config.yaml
num_hidden_layers: 13
hidden_size: 96
n_experts: 32
experts_per_token: 4
d_expert: 64
d_shared_expert: 0
hidden_act: "xielu"
moe_layers: [1, 2, 3, 4, 5, 6, 7, 8, 9, 10, 11, 12]
n_empty_slots: 8
router_score: "sigmoid"
normalize_top_k: true
routed_scale: 2.5
balance_loss: 0.00363
balance_bias: false
router_noise: 0.1
init_std_router: 0.0287
lr_router: 0.000986
vocab_size: 4096
norm: "layernorm"
norm_eps: 1e-06
tie_word_embeddings: "early"
optimizer: "cautious_adamw"
learning_rate: 0.00174
beta1: 0.95
beta2: 0.98
batch_tokens: [65536, 131072, 196608]
max_seq_len: 256
train_tokens: 700500000
max_steps: 5814
dataset: "wikipedia_en"
Below are experts of layer 6 (counted from 0) of a mixture-of-experts language model. Rows are named router (the router's row for the expert), up (a neuron's input weights, with its number) and show model dimensions 0-95. Each number is 128 + 32 x the weight over its row's rms, rounded and kept within 0 to 255. Numbers have three digits each.
After each expert's rows: "gets" lists some tokens that make up at least twice as much of what it gets as of all text. This comes from a sample of Wikipedia text that the model never trained on. Tokens count by the router's weight.

# expert 30
router:125158219113151144099075128111172138134158169149144160109119118150094128125088088125057143148158135094135075136171204116131091132112128161134066113122080095160137158142120089111130133075153073144098180157097150158135126061168135123135113099092120164156177157051101134159100153148125156084
up1:082138183119118117143110103127146142111139150126120140145120201146147124170119182140110144128061153089142127084166151112143157127093121077137061118121105092123130122126138140064094093146106104140129152232169168138130141110167079092090131118136156084154141093112145191108095069151210119068
up2:103125158138101148155103111185129084123134125152170169117100145110127100125136119129135155114029176160117159113132209086110095105110167156135051140128051175201148078143143162129120159075118117176144169144129106113135079125123131145108143150088132133099117131163079101186128072164146130168
up3:095181095098093112143164068137171096148160116150176175102092114197114201133115144136132156134092103102129110175141089100126051145122077157146149114107164123152108131135127128114180095088154104203116143123131094120150106072114149195163134171086120143087183109060096162108132150121130110121
up4:157151200075130136155157127095120154102163128109189115167138077131133190157122101105111141164080121117132078115119115155121164109114116110114110132107181112093095141125146138113135136082124103112167125168073087170133133130147184199119075192134217058109146098114087091164099146090155147152
up5:166134140129146086088128112127147114114165117144159125143121089166133167105086060102102111161170142041236143099121154082128131125098101119133109140184094129100164125125149112139107096085200093146107140168153080155111167095159131162139087147158096122113097119127158186204143156134167095136
up6:141139151137147148156104095126148127185173177153107058105120115128114103152158084094120116127101123143138072129155103173165066124122128167137101123112065170114089119100102122174191075107113141108136166114054185115148104096103188120183083092199123143067110163092156122143132121165139161113
up7:058128166125120200120117112144136167114088103118188103157145103146054121119158091184103149148144151087101111089107151138129101107142133136143081129139150078161104119100117154169107105134162150148028195148109151143103186173173178107130055134153165131114156112149092122153107134129185145137
up8:115103110100131090119129123164123108158126133133117118149095093142157139073129153158059127146139082121206113119159120096063104158120132130225144154144081134125089138077171131155128096123113168115086100113046163087117109170134143203111221077088164148126142145119150133126139156104121167131
up9:134121204136086121203100139168165169158104119151097223102124097137144123118129131176118138134172127142057132160118135106104166137143105186115099156134076108150072137128169113141115183126117108133132134178127120145139147130107092118118043123067116143123088143139100083152105182056121123079
up10:165172126131103140092113122177178145103124156160134156113184179105159040127182121114125121126074124093120155108133140165082166117111113146161056108142121126145155162144081122135164118146137155128086149107092109078066126156142133122118101106083108163178113061092151141139211151129093196100
up11:127109167142080088164074134129077171067159168146194181129155079108115151132108085178113147145074092141092133135110134174119134172130066170088149144098176134114127096137115115036111100101110142105133133135137120187108169131100153091155138133120147125070117160102130103154116217106117139105
up12:108130169145164116150125101124091112158187142141164122148083075184101190093149146140071143164162113181081085100122150127097069091153127139133098099158135087134101127140185091157152119118138155125137127143129130071140087086186136086196111091107059136179182158126106127174171177142116135131
up13:135104149149120118117071166142127116202091127135125150058103117056139060154108114114147110122100122147113201187127081157115115137155156088106088142137069059198131106117181125107090097100152113097165132157143186150145129117166122093105113107104115190147097163117158177158154112119126164098
up14:176105154140088173071060156083156076106141137151171082100161187116136113093100134136133140162195121130177080157157091096142126168102090094116130107087144138143126107117121178076164128122083115125078101190141126171175139164161163151138088158126114086081100171168133094151139114140161161101
up15:124089137125071103162186131130113170140139146120120144136122095184108150124113076112051110193105131093129084140162053127167124133138101151189142146145143071183055171088120117112095173156169122128109192135101108153116166152145177119083111101143180103169162102088170143126094151110130137121
up16:138189125102114109127115144118087111106173169183050114118087115165120169166138159078109126143137099151191135141153107194098100134144090098132124137103123220102127122078114144135128161115113144109139127127059102175113214090136099142145179093104102112089176118065112138099151142160139153096
up17:138114105115196151117123083120145123123096147147149125069062160184171149129116116156119116156174101124095148128135139150119104116124179111147104110186104152148156131100200124097112183081144111130164076126054077126106168071117071118098169206123085127119152195172162118147129119157154155141
up18:170111154117166178152090129105176135065102161138131152051168173085099125069142112155052157188133120102084089136127051135101194089100134109151114112112217094098074084134138129133147117115117154129101119178119107140141123157138147164128131171137110109156124102134142086157116142122081160119
up19:107140076136127151095135149119166160213165106106116142149093080155092154090128149123102192149094123091084097155106192143139068110098120142160067145124111114128079099131124151139181107101130137099186140215097189126088123086150110092178153138128118165125154154117111181143122134065131109098
up20:154115152100169133154151076123124138124116097184126139064142072117132038116152105086156147137156089131102132135194139143096083126096145140166128155121200070108135122121092105141126116166147187117149114117079157156162103111166193165133107160078167088071161069139152151108111145158095170115
up21:080137169101138096070110119139186152177128164092137108115098122117139136163106103102131153122145129156138167137107135128124133171141157159130123116136059177159177099138131071086147157080109172188152098150180122099059133141143126122097148105120147185200105078044117187152151105079113121094
up22:141148150126114138118124085162121137083129109164114101094135147131127090135096090106088138117125141078115099131138135068213093125094141091159130152108104151148169191095075108128164161153165106114116124149123138165148146126206110106190160168096114086101208085123064155085095119139210136166
gets: ",", " and", "ed", " that", " or", " but"

# expert 0
router:116143164072133146121133158122158160124150115139095190110103145153093149175174082072103161173128099122168149087175129117144140100047083086184104130108118084077136130088157086108113131130186138137078169121108115111135118070140076141209118153092126124123163133115105120160137132119174206150
up5:134140131137113119117120131144170107107146135204116117143087163072074107115179083087129170142092078108138166181141112161130098183070099153183121100158067145130062109085109105116136145098130110108072145145086194127160114178164107181171189171111131121125097137176110116149117097158154115124
up6:119121132096160122102148149148143132044170166066099155104145122111076172133157118080156145162087111072145167091100148156133134129046090116191095136133089122109144135116120144122162109174130089146138113168152089156127100118133165102141182135103131198173182151125121168087147099213128153097
up7:093079135112140170129123141148173125137168100191087149135079116093126136117098090205124160165128149129138112107155111159126121063086093150098122069126139077157156107094185082143112151165126139122124159144082174181107098076107138166145166140093123163117197164146112142117051150139180173105
up8:113108144117135149116108132139132166102081084122102189088127130121132097125112157083136144148135142161138098069170127096159096181068097150137118106167106162167120122116133077184134121147133104127120159123105105099130096094147134123175112062119107130138085119137182224216080116197152200129
up9:143113111127126108111119096107112110078082148093123157148167080136109078115162128155093164182203104152167126094174156074191165067118055190159121088145136119117142110125189150158151126083165109147129156112129178059183126122116111125121150119095112140128069153102123119132134197092143154133
up10:122128169166102122108147113087174147085130092146142147100095127131137192171112106091100209126141095140101112161151113142154042142123148141183101138128115107125126086120112049126123054136127120130125179135135104192047117124128165163122108136103130155142225092183108154118130144094117155138
up11:102181157077168160081135132199108127097110164096128124087107167146121108163104122134117144191177099130145139087157075157130076140118103137124144083147072158122159089114208118124109199071185127151135119173106158108106182154154082124119138091067128118115141134115154176101146095103167126157
up12:121148161081157131047159136152172114100124096179125156119141137149110096111154085085144145159141182101129121133166089129089143215139112107092040133128139125139135084100189112101068157145160149141155181137120124066094077126103159108161104157127170093164191131125158141115132091092104097143
up13:135145151139146107114103147146127125112129137167084163114127069062089107108192145118121128126118155132141140118164162124127074131070077157127130110093115075148112139069203155167135146064112081146145152104097090151114124081184116118112101151221147124175173102128148157091152081179140188116
up14:155141115122171095116103134105138142152126141076123120136162102125116136163101146100129230115158144141097118124146122142108100134142045163105134101134171141147157103087102126108127136146188129167167083163104089064183111100156111158111108130049160133167194127113136107113158161138150203044
up15:111181137122100091157090106164127077055145105139105126155145063097105161107154169083081113186064070158123184177152125188152127117147149179181084159173124146124134102134108102126123096100160155143095175095105094124089100124133151175090130192134167175124148117092129095115122113112157138107
up16:137123175089151066085188148127161146070134125156191191133091165140098148138154178094134133127134095105173095153132109120108125076120112176091099070144167148118091132126152128169158147086158133130154096122113164141142125163148088180118064097063150161121190125099091090187109096148145164142
up17:138111135114121092100130120102199159079202165142146133086133090146128116095177154100151191109110085140107129150164140079151151114127047115147117100112034116106139167098112110113134117213133094148093152157135145128063149175107119102151110150122202120135117153103142118114139107164110192100
up18:141115116089128111125161108103190138134106096099097092110123102132168146151077117113133141136122082150135143093157203123121182163097064192165159103139070153153130158138202037129171078132125134135123122125108118120125135098178109160100095111081164057108141139112143091113116178113184182126
up19:150084126111177137128088148141143137141153156155168167098140110121070111171099165085103141109110109059129143159083118200111060142054128146208121097122105126106112092102109157166185108111124096132120165205130096088102072159167108132129096129157163154171133133082165141137142124145161169150
up20:129173141081093119139105102155184145169117142080139125163105178149141100128127089141116197136117107126104156093174126138111108097131151101108139131160081144098123054115123085160160165138195187098126175135132033189102136121193109127156114095081114112114170137103128107178116144140073179122
up21:100163144101148101096120133179118178158141151128167176138130086057138131144060065120116093197118104150139176171124160131091114130107082088129155122147100108128134123096169078143127151081109122116099167154058184133123136077171131175113063146087116082103128110117084104179165140125139176120
up22:107097123135108128105088112121131121113140138079115115155181164108145141179134075098118170184099164162106120102184156096099166075146117179115140151149077105144153054122133065146207187134109106131056084145132178125169131159164151127174152104107162120132109107092111167134106109128150202111
up23:091149172135097117143101150118096090081080136124156166107083134116148109131088130165141140085037088163136136174130054138111146051129106147137168159130130087099132106155084107101147217142154093126110186103153075188190119159131166189137120142137159128109151152128104105146149104135132096135
up24:116117127145148114087093175159079110148141162119161051149158128142126130086190119136111155122137156107150123107103132092138138124174093114173147067111167132121211124067135114123106110078203077084113136120071151138138200133124124116205149148115137096161106110072165136151180120080125157131
up25:146143155118168126070074180170136160109183167159140131099103089126103084135146082099101114174162145108148133094115141131222119132101060104153109135082173148138152087091206111128129145143148122107146137046123099112136099121162117099131130102088178112179163131111147164158092184164145152133
up26:140097134087098115132074149116093115136070146145117119150152136168109127211190098099157164107132117138123183096184181121163165134148155100113147120161153092173060109117135071079145125155100056137075129140144113092080077085100137088142140121123105130087085125151150124126125151083084195139
gets: "\n", " \"", "==", "=", " =", " al"

# expert 4
router:063086178088094126079127119142154078074141186147178129122122107137129160140123075114110159168148118117181135148179156118144138151067113154167073139142097114143065073071112119115149172117159169110093138169112137126165087112149095111168133150098084091140159146086129111189163119142111199129
up1:155123132125048085128132129158136125071134128152127131134086128056165127102147147151163197169113061103090143156135180084172125138092096135146110211155106072121161145124096129140092094093110101140169172120144152111142119122095136116141161131152102158020169126156131134080131166151114088141
up2:043100151143059157090066090117169095116116137109140175128117083149130150119129143116133153096112079135153143114107108152114155139111137094141136142110130110089120142100174121147161171084139103095054188171113157099132159130138175152123141180061117093069111136038130138112191110174162131145
up3:131082146152073162124136112172143172084107086180168119107124157091151107107077088160065180130138125098076091157169164147178165098140094190140119125161161107120050056139181102108145129083142141110086185097126129103140132128129133140148124175081144108178144151172142083153112132111121132103
up4:113071130148155176130081131130177127153108107201153153141113151142120119097181136110107122095134116114109149124169104147150079113157126114130046150117088118060122123126118122102154103158167119143040163080144148141130156122147150041186105117160148098164151192090168171131119155089117190144
up5:103098139139166120116115118112125155159117100144099104168131097168099163076076111131104199171159110116144132097173093149153144160132121137146046149186059049131143124130125101063126081097139090114130107204132103133164136156098108116138096157188143120145200134179100142186106144135111103129
up6:050096152122119156117092166128082079159120128136137175143174123133116107140095054053099142143150128098153141104170159111178118179160145093173096134121112111118084139076112140130115167140134146110075135126115141154178079147165162127137147130032093092174165157106134189185153130153133126107
up7:113078148126081094122101137113160086132080170094127115139142213133165125181122067120145149179137154100056174167134149168144113129017129108189155126141115116191111153090092104126147117168188122132143172159119082142121146112139114111144175154097119154094120120103123145161097117084147140101
up8:142149130100073124073132119106171121026130134183083129103118165084133099178096112136138169133139154094076151096170151127185128104156159048120103177112215101079118095128128120180138116101115114132094096172101127126167156150121173105114117165093149163116127148142142111156146143089110183118
up9:102115145097153054111151127107085194094173123188115093129120090129079151153114151117128169114093085041139071138131196159116131146183111105139135097179116171090119124144113160093119067154196109144175125118118131071087160094118141122164163144094111181111139122167119128102136143096156155152
up10:126143141128182144154062149122137143105090129193087111114137113065152114068112061169150109097123077136126165093131153196110050084119122128153160177235126131113138115117159127107120167155145135160160154167116155119134132131204130082131119136120134169135103138131116113184093085103137137091
up11:124133140120082107084130090157127080080174162129124110090140169167097072112180158085098109132130119178161107141146160137184143153079106154160087155125143149144113085174151156184140108101116100137133144151129094168084159107100111160111141137082131089141099128009122104075130121187178155124
up12:107189155106098106174123126129140167086080170179147164059182084171179129082130109112133142176070126135157113059181146130125106119104119172123123094173123134157080100146165091107167128123120144112114140141091147076154121115164107089154159173157115061106081159155139107150140109056112149140
up13:107100183128133123143112118210127122134106106143185128083096105130085177101103093103147167171140132103091184124170115126059125110144076092091111117175125159138135071153130136140169129077205142144129099122140119118126063114148102157095126171174109101092147135091107130223179136108129168120
up14:135150144126154149124154159079097128055118134109140123075092170096117126140094112156141140174096104104109107133131147106162201146097133138187074175179074088151135060137095108167187154179141178126158100120094109056141132149144163089145076078093152134181125158115158131100120140099160164130
up15:109114138103110127112082139114135109125122117116139132121192170089119077147180198119107120155089131123166136077155092202184174148148098079099079134101105088150118123051129111148166071121126145156150201172121143123149141138170142065109124111147120065102131093051152146141166138143170127120
up16:047089124129109131085139153117162093156184178176166185071150134122120094185161161185096147117163108110116154157077140111155079138058129139125118126106165122081128077124130091140182168079114124140112112138132135169131124137168092160127113144074132133133109167086142101078186127137121158193
up17:177163125093160104152113118130123104088129084127174129071090115121056132089128086070117165127189136117172110118142140180126146163157093109089117175132138125078110090053144110091120124163102107104132083212137156108170141098174096086158157153109134124130176189142143116176129165151080123111
up18:153126201136090126147084140148189140086193178174106143101167136158121153088178157126107125141079115171135148147108162099096123093097064166085137090145117145118105114093168078089125093157125098123069155142120167116116112116111111184071095165179086103150107168116120106104165107141173186137
up19:110122154077112073080144162112190095127157115149136135160079154122125107165123155139143125111099106118119155127128095185106159147125113096088123098113093089124186101106159132133221099038186106145081135117136116053107144133134121160145180075172123138166163182102151138145162105141189141116
up20:091089123099116108091091122185131086089141145190098140182142108156172123076147180125116157206097101160174164101152092127134109070090140152089156153146167117138097117089136126090135168124175176130149140187132091129125078117191178085146077156165086113151133153117160096133135175103138150124
up21:097206117108115084113068116155208102151110130157174128104064117144131137054191114121131167125121124140160105147133104162080113092091164077095137116166135143124095052110166105140097083119159128133121064164165138101076170138191120129134134083150105120168150151085154124152112137153145152146
up22:141112140133122169109081118093084121072184116208092111135174128143108161095139063095089134142105116151140134145139174138150163146131178132147107108113094104195144160109158144138110112145161143089085125142122144099146131103090122148151066168087055114141109164104133144246123176116165130091
gets: " |", "a", "o", "i", "u", "e"

# expert 28
router:109141201102102174140147101125100091142178108139135149080146121138145110168128102107107178169190097115181097149171129092115090120095109171201116139156105082125126100129143106106106152116141095152097112174058100121155143063111080112227130128139125147058137165093091122161150102100117141136
up5:179129151118124077098124117131154194126118141095148161076177122108157137138090132097155211156156074089141127123101221169137122138093130107154136119156087101084117143153154119151173072148120092206134136088105104136134084094201118091121156096134130164092179146122147112174136112128089160100
up6:139098170105142124152069085147160089163161136158132149108130109154124102114065147134137196154153064172139072214188136152139164124087157072143120149113115135147132157121138088068132100094118116159095153123173085124116131085133107092150105096157211150133122170138149095114088167086111095093
up7:127114099115134080146109101154190168119086094085103188144184157047136101119129125120110161122121128139092107057158113145103150105085134180159139148122176129142119112128112105097154152118137174203117125118100095196098174167172122156154174140081102164146114089058167128130080149115165108104
up8:118127155115100118077135145147088126110149185200146177129105052121113087129111059183106173142113093156166100138141134156155177126118142203116172119153082107117166134128164105134185102081108095102139088134093147097116124149172096090142171129115110132112157158126043088131179143131087131166
up9:156144112104116102130149096163068069084099130137153123181138189166147211114157085119162143158152103130162112162175111139124100183091127149132128135139109142157090144148187127067112139063138088173088136174129072138141098125149073177132161129061120161125095194101136153085130125119101111112
up10:121131133140114107086112114157125097150142108148189131111153166104074091185154099106098121137103152157180076002190150049108106159113122153156104159093086139103100108123127156084128130118169143162130134132086074116101149155144114108110126100174136206152161161151094160137118113109167114138
up11:140114150092132150117102096177098111136075114153184180101048084128159139051130104166139152141160090160113118127127084169061114060104132158121135155143125133179148060104175124097107087130138167132123140095150106113151083091141110108173085158129133122168138123179143208138112167165126114154
up12:124110111160124120130091097103099066132112148133139119142232174192096130163168094144103151097141121079118121176119166052148068125107125148171077140163129147146063092102116135144115120115117084096137083117140108146154111094172133110163160100182167067127119156131160133155101135114121213119
up13:164087162098192117115111102112157127115166154117179134125143056060119110125125140129115156180091131159161175067108095151150067087148082133170115091181103086112066099114120088127144096099124140137117132197096125120055133121165131119145195149125154167118165137123119145169124137186133095168
up14:135152107136086157149161094145119152149144168169128097088098133174090151144122162140129128192142102123087080128184116122190147139067142170119148123089145083167090054064089116111136190064136084140090146172112118099139143086145122184141142084106129153100147155103116157091115117193127155083
up15:167122129082148154125101126096117082104145169130089112128158126188064111133105086153153105154170103137114128153155110174158087099106105172101155162122191062167079139157141123148179131158125149077154158164107172164123171164117168109147113180068113147093115109119104173123117166107180140043
up16:151146112112112113143116140148178149116158126123111090161155102086122093126149110111088152098082161110109109069184117153120107136127151183132115122153163067131078174117146078110143098098198107172142137174097022121085158172048134178164117126091134101104184112167156151125159154118110153133
up17:112150151147131121101153101129113182093168134101150145133221154105100076133108125079088183118144158125168086110144083090143120103138147125111101154116139075144155119054075113081150103129171124083139114171092150137170199101138139199135160163115128048159160114133171143156144098086144157118
up18:129125080096114098111108079132173132091119152095125137066167081107081129117168178171110149131094127123132130070119155136146096098122107092173088120155156140142113096175096155168115173219184113225157112107145088162070145122108112169153086155127173141105136154114152125129164117162164165121
up19:136124160128131128124156141080112121150160120159089103114181184186109144133192099094104144118101105101139118116104137158122133115134103140133119135172110112121071168164165090124139161082133177123151072216069127066103152113118146097109168139137105121157150215048082130163102074161140102094
up20:148090137107135123160134173122127146085105102142163110151103169152147162120205100148104145141092109136084125183167113125118148125091108038151086112102130111157140086079069167066094152120076147130112145088145153167151140142109188159143099148149199087172213116106097150097097138107146145124
up21:069187172102140106134164166138145134119140139159153177165195098158124093101160110108142195092075156191101103125104159091088123162092069151115094131138136073183123081137136131055173168090156115151100091101092113161135107163103142149093100116181147126133148156133130135144078097127164096141
up22:130079114076061134134130147058143173122155157140163182088119108178129150134203161133149155117126064093116110100092139086155177114063093113109154149137186159118143136123135131139140186082163093174129136125157118111142119169169124190111083148112112105145100140049095147077113098156143138120
up23:139150175118157137078125115205132167106143109126140168137098088085155123097147095180096189105144196123138129137114104128136113064151168161130116121194151156104111141119152085130095116106131136182069103136123117119145136140141100095191138141074153097136175145137082113122124096115164125004
up24:120128165172135102150134049170129148123142175140192134095109110092118110194115141105110140166141131080124110117110118135125105147119093113136090130119023150123129074153125135139133119093120108138082136098081140156146147143061118150137196063169156102137082138103128097092199199098141177144
up25:081123188081118178133097133135157095128107127127176147076133128146174101093151136148125158193168101093077063153171096110086084176119109164113111133125125177139129099136185092119136107142149101151142093159055117118151114184091135094192173124193098143108133082107135108179124162106138142169
up26:079099075102129116104150128134102107109146089139109110089150139127130063099169176112103115136091116096166109109164120110129075158106072144195125156138199124173099139088135144092123167096094093131179150160064095107150135082087164110141072162159146155133130135090121126205176117125136206126
gets: "\n", ".", " he", " that", " it", "=="

# expert 11
router:091107141115155131136143129104134035103161177118152161125152172141129137138158121126088171169154121111099118096157135113182127154121126108131123159148113080154140122097172080092139092112123063157118179149049106147069159083091150135141153167128157122139161144052097146170109139185108171046
up1:124167155095070100130079104157177134126148092131146085078078183128151127202159133080106169113149134108155090129199121100157108104083131133151144146132097164125158142117093126073127106105124159115168113151149132162081196094142053109156092175136139109132142147097050158080157083135129105138
up2:125172103114165183168122107121153138133130093137148156109169144147042147083200144160121100147141092103112134097164084225141154058079148096171145162104120109113116110142080098158128051150086139127079152105169176132125125113122120154141098131086172104136148095118130079160105155162131148111
up3:116157131131063097123091098092101124104174081121121167038141160097190123138142153132123146156131102107146080114118125147106089176128160113136098199202128148114122113102108169142175144115101104148156157175135071115093119149173170147147092139140158096169095166098173106139193134196091131105
up4:119126130122118092171102172088121102118140167106134107119173158075136146109163099093107165162166169067188097086120111049153144110116176159117097088128182112135129156092102140142112194140132108140071163190150101126142165192093091145136182156130126118158053140095102159104152122102167133093
up5:122123149139134142077105161137161099160131155129094141094124143086107134201089078101135165085162147179175134172121183081102026130137117103142135130182157136077132148119169123194125130104123121110149094121171072111118102072125172084126103119053120132181121148119132089152156077119139161139
up6:134155117096142098053063106113113104178114139076192180080142159105096116162101121140171150124150159115167137107209111099115160132150081161143143117172152136119106124092144136135151163092087099124126121108102087089126183179176142103138081084118143154129191110084176140078178159158155139131
up7:061172121084085117109141110152181139108135177142112094096097146153099153205122166116114149116101146131172119075121127139101142098135146152139111160118120159170109130093153106144091126131131123118111135142137116127086198159111071090085162110162120125136144127040148228151133110127191176057
up8:156119139152200170149087123118140159117164093151134098142094084141156169126087112104094119139059111134102101096176106128095198048098182133127127130149134107127107101132122097164073103168189131119078126093112144121208172073102125141146119123144116141149141113186149157087081178160101093130
up9:200130146111075161115071126138123159095147142142125189121121162156143120152168161097080156127165119069176120136152106117161067168141094144143111164180117055117146110138076088138133174178103120144108163113086086107088110138150135159103166077073095151095153147161119135069106178147085127098
up10:144126104058105105137097143173128215173134123108121175054070070087135095077159167150164122149127096104132139164113083112064130113150137118179120141195190177143152111101094174139151153159116171116136102165152137127093126131140103096164073138139139150128122132194098096121128143099141108157
up11:121137123088102061150116166193154166070130165159171098072133153095149075159100127135166138110138096099103060160166133160135092090115148124101162167098129178164130107094111193041110143102135134147155137114091108130118170178128119081137156122124151112141121106102150170155100138154198106078
up12:152058125112152164142159156114162109169152105128168202113082095103151108108163162143117104162185140176131183132142102193140172161120050093150128136128118108121151100142181118124157112151143171147135099120108123106101069094100114135149118123109183069172109097159168104087096141143063158184
up13:130082157161178157111147077115088067094101105145173114113131126093140132045136128063116084139140127147105142141081106148157097113124165114125136125118111075185132107084075165121112166106162176157122180107175123120107093136142143090151075188142132047158113141102075159137161088092162150148
up14:168082124128117132090114117186121110098112149097202217080089157148123094155100200151085139144064096102152123137146147073147102083104099175133121140132138097192124173087164100079129172168089093131099130163143123096137148091112095124102101182143182103093122124124148146144167126115137162102
up15:122099128161139122161161143215099123081138149159097128146126124100081159202088139149117120157127115126142104192121112073100158187124130147164137156105099053124153103091102075133177079105234140095123140094150111113142122104138135119159111125116100153118163144115108147117184179110077157079
up16:106122152104093102139125173131105069094159183134140084134128144092092149163163129180131107068145098173090093170131076140147193125099121134156141138143118070164131113094232104106101099122120151100113139077113129125194159156109173159127101109157144084115120110107138104181189118146108193106
up17:157092142116107084067080093105121107148119170105115209141127157101137168152172143159111153117076140124186152119191072094140112126120080097145164177139106185131083112131142108123145120067116112172134102084102065123102143125105090123141102101161157103126130143178150128168140208086108171163
up18:063103099088114097158145139109140114102136112145075115083135134155116146144154159110140103119171137086177060066204162109148081159115131090140053137123160142123123193125112143070104103081151119185098154130166138127105141086164173139158064148154126102104172151114084160179161088118145124121
up19:112114144143115099103130134162190097092131109165079131110127133151103150170110060099141132116116127067090138123099098189134084055130190171110110096181161088129142107128161147120086147145140106153122176103106133058087183160084159130114139138138102121114083195201121121126129189138185129140
up20:130118128154127181182124157101112090118138134128185112144191069112153128116113133148090122173154148094125166119184115121131140071101169140142120180147143080124159125133184098142083094144130124141148106161114194134152122087134177102094150172069142158185141068121084114185097165092101174200
up21:122163127125130135165163129177174117147132161177121097110154143114112158131152141076094105055144154139125122151134162070167150172080091007122131132104150095171079179124174142132149110218144096093120157113102165104130111165127109117070085137092129140118137160124083130109097120144123173097
up22:146025117125142134123078123097166128167089121121128167135115127108084080064160122146131124164137128153112197131197101121152169136127161059152141158120095160220097121108092112072168158096113168116131138123155155162116151158089153157145087131093170125165196150134145095115130087118128148145
gets: " was", " to", " in", " is", " of", " as"

# expert 1
router:096136143086098114127085164146122091038188168176118166126158174105085158136125128142097204086119102172136108104120186113119199146149091136141097161106109090106111098093139123125152113139160087154144130129123122159094161100081163107133163153115128157131187142093092180147119164101105183063
up1:150097148120131125117117155151137114136134101127153099099090142115112200097133039100143161146134168139124143144107134119156069144117112121120085125182139130153132139125100164055132061159126166149141155117093179125176047053139147121201130156104134135133073118083118142159185069139191103123
up2:131097154118082166115141113093135119120227148173122178095156146148120193178188134135135134074078110162117182131174124148053146119104143121094075084177142143157093130161161106173087105116154119128100159142118127095098128144154150119118048137125162119067085174091098121118113116138157126116
up3:152130118138092150063118134124095152153096150104054155062161134130109136127193084100121189131183103127132133154127092122118061125118117122145113193126084142184104122118091166129190102172133116154099124118144129158102138126157190137206140114058149112109101137116167079115197120163164138109
up4:140170140147080133087130080136151109117119150079112112123135160172163112155119110067108060138139147086233122181126155113138157167113130118105120095172153126157128151081162108089120132171088103143101147144130132094124151019096134123165160180097074151146140155151082106119160067125139139103
up5:150071129067223125078073064116123103119161148197136163127109117150094149190113141107140178120126144133135151098137152147132134140088148173187141123099069149111160163153168149128101141101123073153136167146086074176140100092101133151172163111109122090203104150144150131085127138136151122148
up6:165160119059095099067075135116208121119129138151149135105118116154102177145185133150093136125091141096173101117123075121123101158092182134117153147139133120142089141079159152069106126124122173120174154076142143205120128131134075127157173084149129141145117109080090196101113158091160182161
up7:097136119075162122161065107141082140070092154137165099114143086188131127184123107137114124132105117138108141158201173121053098177135117072138126189131108121115143158139147143103142092088129096105169124107139124118182144112188165166120094105149148081083142119107128172060146131193100177102
up8:110101127115102181124091158089146102122150183154135169158117113056170103169132144122131108172070051090153162150112150140098113110116107125165092099125170091134107070165130122178105180101160110169108138142136114153174126187132131122146107131134078104191086174073167143093099103189174123140
up9:081134166083117069139139098126097101162191109144100109090117145105137167138152144112073085092144133154147107063113099189122121115100130152174154116141080151159108105123157131162097133145197168110181084150146114130098077131143097119128174126077070210166125109118130204167109143099121156097
up10:169111148143135075147078116133149096104117088173082138079133169144116134128107080179141114149143090134177149122097082166172196168158136136156078131117128037113134084162112105140130125129120115108115099144125132151152106032137146084113178100166095109119185155071105129198129161117097145116
up11:127051162093130118124171172152126131158073131086154178101157098133099131157117110155136167109108089143146119124134120078091150141108085176162118124178097122119108147108140145113168080124122095132168191131134139154103144138144126131090090119103169106045047159070188096183138101064151151159
up12:156066157113125188119137120111194081105112188167164092103079136152139133112055107091119196105092114177100147127218173167135134118085149097138141074147124136130114105128140124096142123128153196166148121133063127123146123128114131178112119145087090096119083094148131124165107177161151107085
up13:144154117100119155108111098091150106099142139176088115113121184169124142188166069185102147074147129143135153181142098175138126138105065120143068134139167123144110162102217135163098094105131091089101117112056191156117131128130181126140105127101125138130156089118108158076132080151154187085
up14:131104120127076150166126108132136100092084097125181110124161136108114139110094126139164110169137110109090154103179093091122104140080225125145111209196097110182131129122120139176181081151145116126115131122166073104131129070097140096128049097157128096174127115092118155127136124166166179081
up15:103154140147123093126174132135193110120132128099129128135185160070151174146051093119088204103175120121125161109155143176161141088139158088124111169116138101143104058151091109124122090095104100151064092146141140147081196110159110158164116101125084163178148166098089115111083114153089145153
up16:105085138129126130108117137137151147168064165084173162146125165106114130102118114111088140142052168164088100130102188157139119060150117096118090186153137158143129084137100132088170135119168158119096149122114111193111150102107090124117117096155089068120188117115124174147098154062217157104
up17:136152136133098125119074128154156181106116132123180152097124076124106081115114147124177196113102109131150091069101162113115171121129155139146092202130179155143052157091178041125150117163152072106135139131109132134097191097126079194134122189136119147125154096101087130120137145155087145148
up18:059094134144100039167123111078121047154190131131124138131124167136134188147148155149108242126121149086106157114140122137173151148119111119114115159156119125097143147126130138117105075093146095097112073158151116075098145137194123156185134113094101171097107142118145099152148095129168109110
up19:127119138149112159166127154151154092125115129120122152102178156132152073107100176138147143129107148114100119155130165153127112136087163173142084181144121128120011082059110127067114185078173120157105157134137094087144173138095191182114119099070096082158097107168108095153155106109132136104
up20:148119140122106075132145160085100116088151161154162079172151112132185134073130122191070122184101083169167086095139158127077094143114102099103107114137122111119076080164087114100113174174165148161145133121093142146133082085104170111113156144155105130107195129040122164098144163149171126132
up21:108140158138144156117124166179088181157159073106196110137119153132124161131092104138118185140145073155082087121126173101124115175129094114141071166108132106175117126132126168124175111077140136199149102099154102104084148091130120107195091163089145154127180063098066109101117148174095150140
up22:100045134105071107117099136165116157142153142135154184089093134099141165124083094128099152078101072143132127097162114131128150171115125106153144177128107094103207199105102106142119107118141178130095161126134119034133142096102120127167146139112160122080157151144114139141101221070113133102
gets: " of", ":", " in", " to", " by", " for"